{
  "hidden_size": 128,
  "experts_per_token": 4,
  "d_expert": 96,
  "d_shared_expert": 0,
  "hidden_act": "tanh_gelu",
  "balance_bias": false,
  "norm": "layernorm",
  "norm_eps": 1e-06,
  "tie_word_embeddings": false,
  "beta1": 0.95,
  "beta2": 0.95,
  "max_seq_len": 1024,
  "dataset": "wikipedia_en"
}
Below are experts of layer 8 (counted from 0) of a mixture-of-experts language model. Rows are named router (the router's row for the expert) and show model dimensions 0-127. Each number is 500 + 50 x the weight over its row's rms, rounded and kept within 0 to 999. Numbers have three digits each.
After each expert's rows: "gets" lists some tokens that make up at least twice as much of what it gets as of all text; "comes after" lists some tokens at least twice as common just before its tokens as in all text. This comes from a sample of Wikipedia text that the model never trained on. Tokens count by the router's weight.

# expert 50
router:501474460517478497553508497503502529502397514513567458596510554529475564495382553510536458533524472439549517487564447476453509504428576531546439561477502476551478609571478492530424451525561449472586484503482484511562583445500561472423403541467535489424446510583430512501434421528551432561486581449524539520418494453547389523494422391488443476509442488540607438501482438511480463425483
gets: "1", "011", "016", "015", "013", "012"
comes after: "1", "2", "–", "8", "7", "85"

# expert 61
router:415498460599564414543475565551502468517433560426518491445435536583495495481434465563415510423465422533591486453506523469597513508445646513556555494524427519522506487561437563438533446460512512531529451563504521534545445573536520535417491465459453482552565568569511439552449508559493564450503453483584471530547494505526497482524561472451459470434536568484538448431525485565452393482553
gets: ", ", "- ", "–", "| ", " in ", ": "
comes after: "\n", "\n\n", "-", "6", "In", "3"

# expert 10
router:453507513503619453488450467438485504581455548428554481449594511540569504466447476522424533534440484573503545543563464459551455523473571559486611500544489401497525420603530598512543540503525456514482457520518459475495547506511503520473426520457458482567499533467435433452540525496427506441458560536603579396491440550529454565519483491573437415509482556509527469618479469499465383476543
gets: " of", "2", "ing", " and", "1", "'s"
comes after: "| ", "\n", "\n\n", "- ", "–", ": "

# expert 58
router:595607464517513409586526507430445521522463432533499506539445473534404525510417463516472512539474433492489494535493606512545541473559456558485444459480403543498533594595504499435560414437454477505518548518458490468463513579476620490463408471497486527539537501444520444446579587459471479490557484555488449564547486497511449516511433505420457462493472559584580462548507567532574397559500
gets: "| ", " |", "|", " | ", "-", "\n"
comes after: "\n", "| ", "\n\n", ")", " | MF", "4"

# expert 19
router:493548425458589527498551517397499473476605513469575488489411474531493507446607479475508453467474427506473562566488554439541511530578572524433485507575468608550588380506548418534579499463487534477449510563483442451574589514478442534499409491525463512415551435488481476518501441497491456496464494465456479462552563435537454500540490450496502535600512504563531422547444406560474452565453
gets: "|", ":", " |", "3", "4", ") | "
comes after: "\n", ":", " | ", ") | ", "\n\n", "|"

# expert 5
router:462469459559567420478482518508463518544463464526508478554402481578425500578448509570427483500431516473496578537488585436600611469487551469577538493543432545498462435510495410572540456416460486444430497496553470533531476525482566580485460495552484556449540490439426532474415570464405459509524464493534454558452441534468494546522467581441519607604426539523492513537467448529534439505428
gets: " | ", "; ", "–", " ", " |", "."
comes after: "0", "1", "3", "6", "4", "2"

# expert 25
router:444530383506558544525559512457468562471540479421505489476498534473407506536425446443499532424462485541506500507484478418565458461557525435481508558481540482519498495547529569425574475537495463498488543535456476450486500551490566520400506515502414518515557491498495483579586404528512551494485570495627526513467533398572440516568557452484457528539512533357592539467468542583550425522629
gets: "\n", "\n\n", "-", " is a", ") is a", " was a"
comes after: " |", ")", ".", " =", "\n", "=="

# expert 3
router:506533462493383534484539498578579505510479471487552554530441454506446499491520543482474485568561605449466482562470453455578651531543471548456484455452466546555434547420433419568530493531541507425506467463545388500572542471488520595532557589482454496451524501440390513560517478491425436534548519497470479513414491465505571548473403557482490529541436500529559540596454491491508481562432
gets: "0", "1", "3", "2", "5", "4"
comes after: " | ", "; ", "–", ".", " $", "_"

# expert 12
router:430537473526525475449480459518464503498454502562528633560536444547467564518367526506459498493494462463439509478601618507559489575435458490606503493563507428504461577534520431477532463443451499451501518555510519509447505498562494495514544540659507530582510491492463491528402528468433641462522462491466467532397559494525431539547490555482441495473465540523537468529452470448445415419505
gets: "′", "°", " | ", "°N ", " (", "″N "
comes after: "°", "′", "\n", ".", "°N ", "0"

# expert 51
router:479565444549482564466527471524496573465503407429442557583547524429483516588548513434513566478604492470489481617493474428552503478523460497565503509461471533488479500516453471474577429476436486436530559479433465455514591520518541554471478524542496504454561489480481442508580407546427567518532581483465529570415430431518515597427504484461458544534442430402543557447466554476568463431591
gets: "\n", "\n\n", "|---|---|---|---", "  "
comes after: " |", ")", " |  |", ".", "% |", " |  |  |"

# expert 33
router:489547517514486574460583507511480540502407544530527535535545431582493569464439554521463519605480479454400500467505473432570587537447498516437485503566418465573533555495601514580476454564461424497524462448568535515543615575457502471507436588472570534531503490433393487449450561504524498538482496425498541405463527439521454495434448491530487461521429493572542482598483455430507497416470
gets: "2", "1", "3", "4", "5", "6"
comes after: " | ", " ", "; ", " (", ": ", "| "

# expert 20
router:560587475492501507484534439510556541462476441484515550457490553436451561558430531495488581442492392504467473489471624459497502554447445553457464442547565462526431543493535540470476465580584538420455582568606481501566397495562519542443445449420471571475535524501502488488596439424489551506549570472457498517558497477543537509451546402489479584496440510491498592467488425455583445522458
gets: "\n\n", "\n", "==", "===", ".", "\""
comes after: ".", "\n\n", "==", " =", " ==", "==="

# expert 35
router:540538623491581496450492534498488480585437534480523366480547484526418510477434560563443506500467546457458522522472582419460517551428529443475395437454577451515586506571565549501472553470487433516542547515526561509499522534578583476516437549467526452487466595441390504482447536546535479535513528382498539419517513471549468513446505453592533446485476506562607427508453489487553477515521
gets: "1", "2", ", ", " in ", "8", "7"
comes after: ", ", " in ", " (", " ", "| ", "- "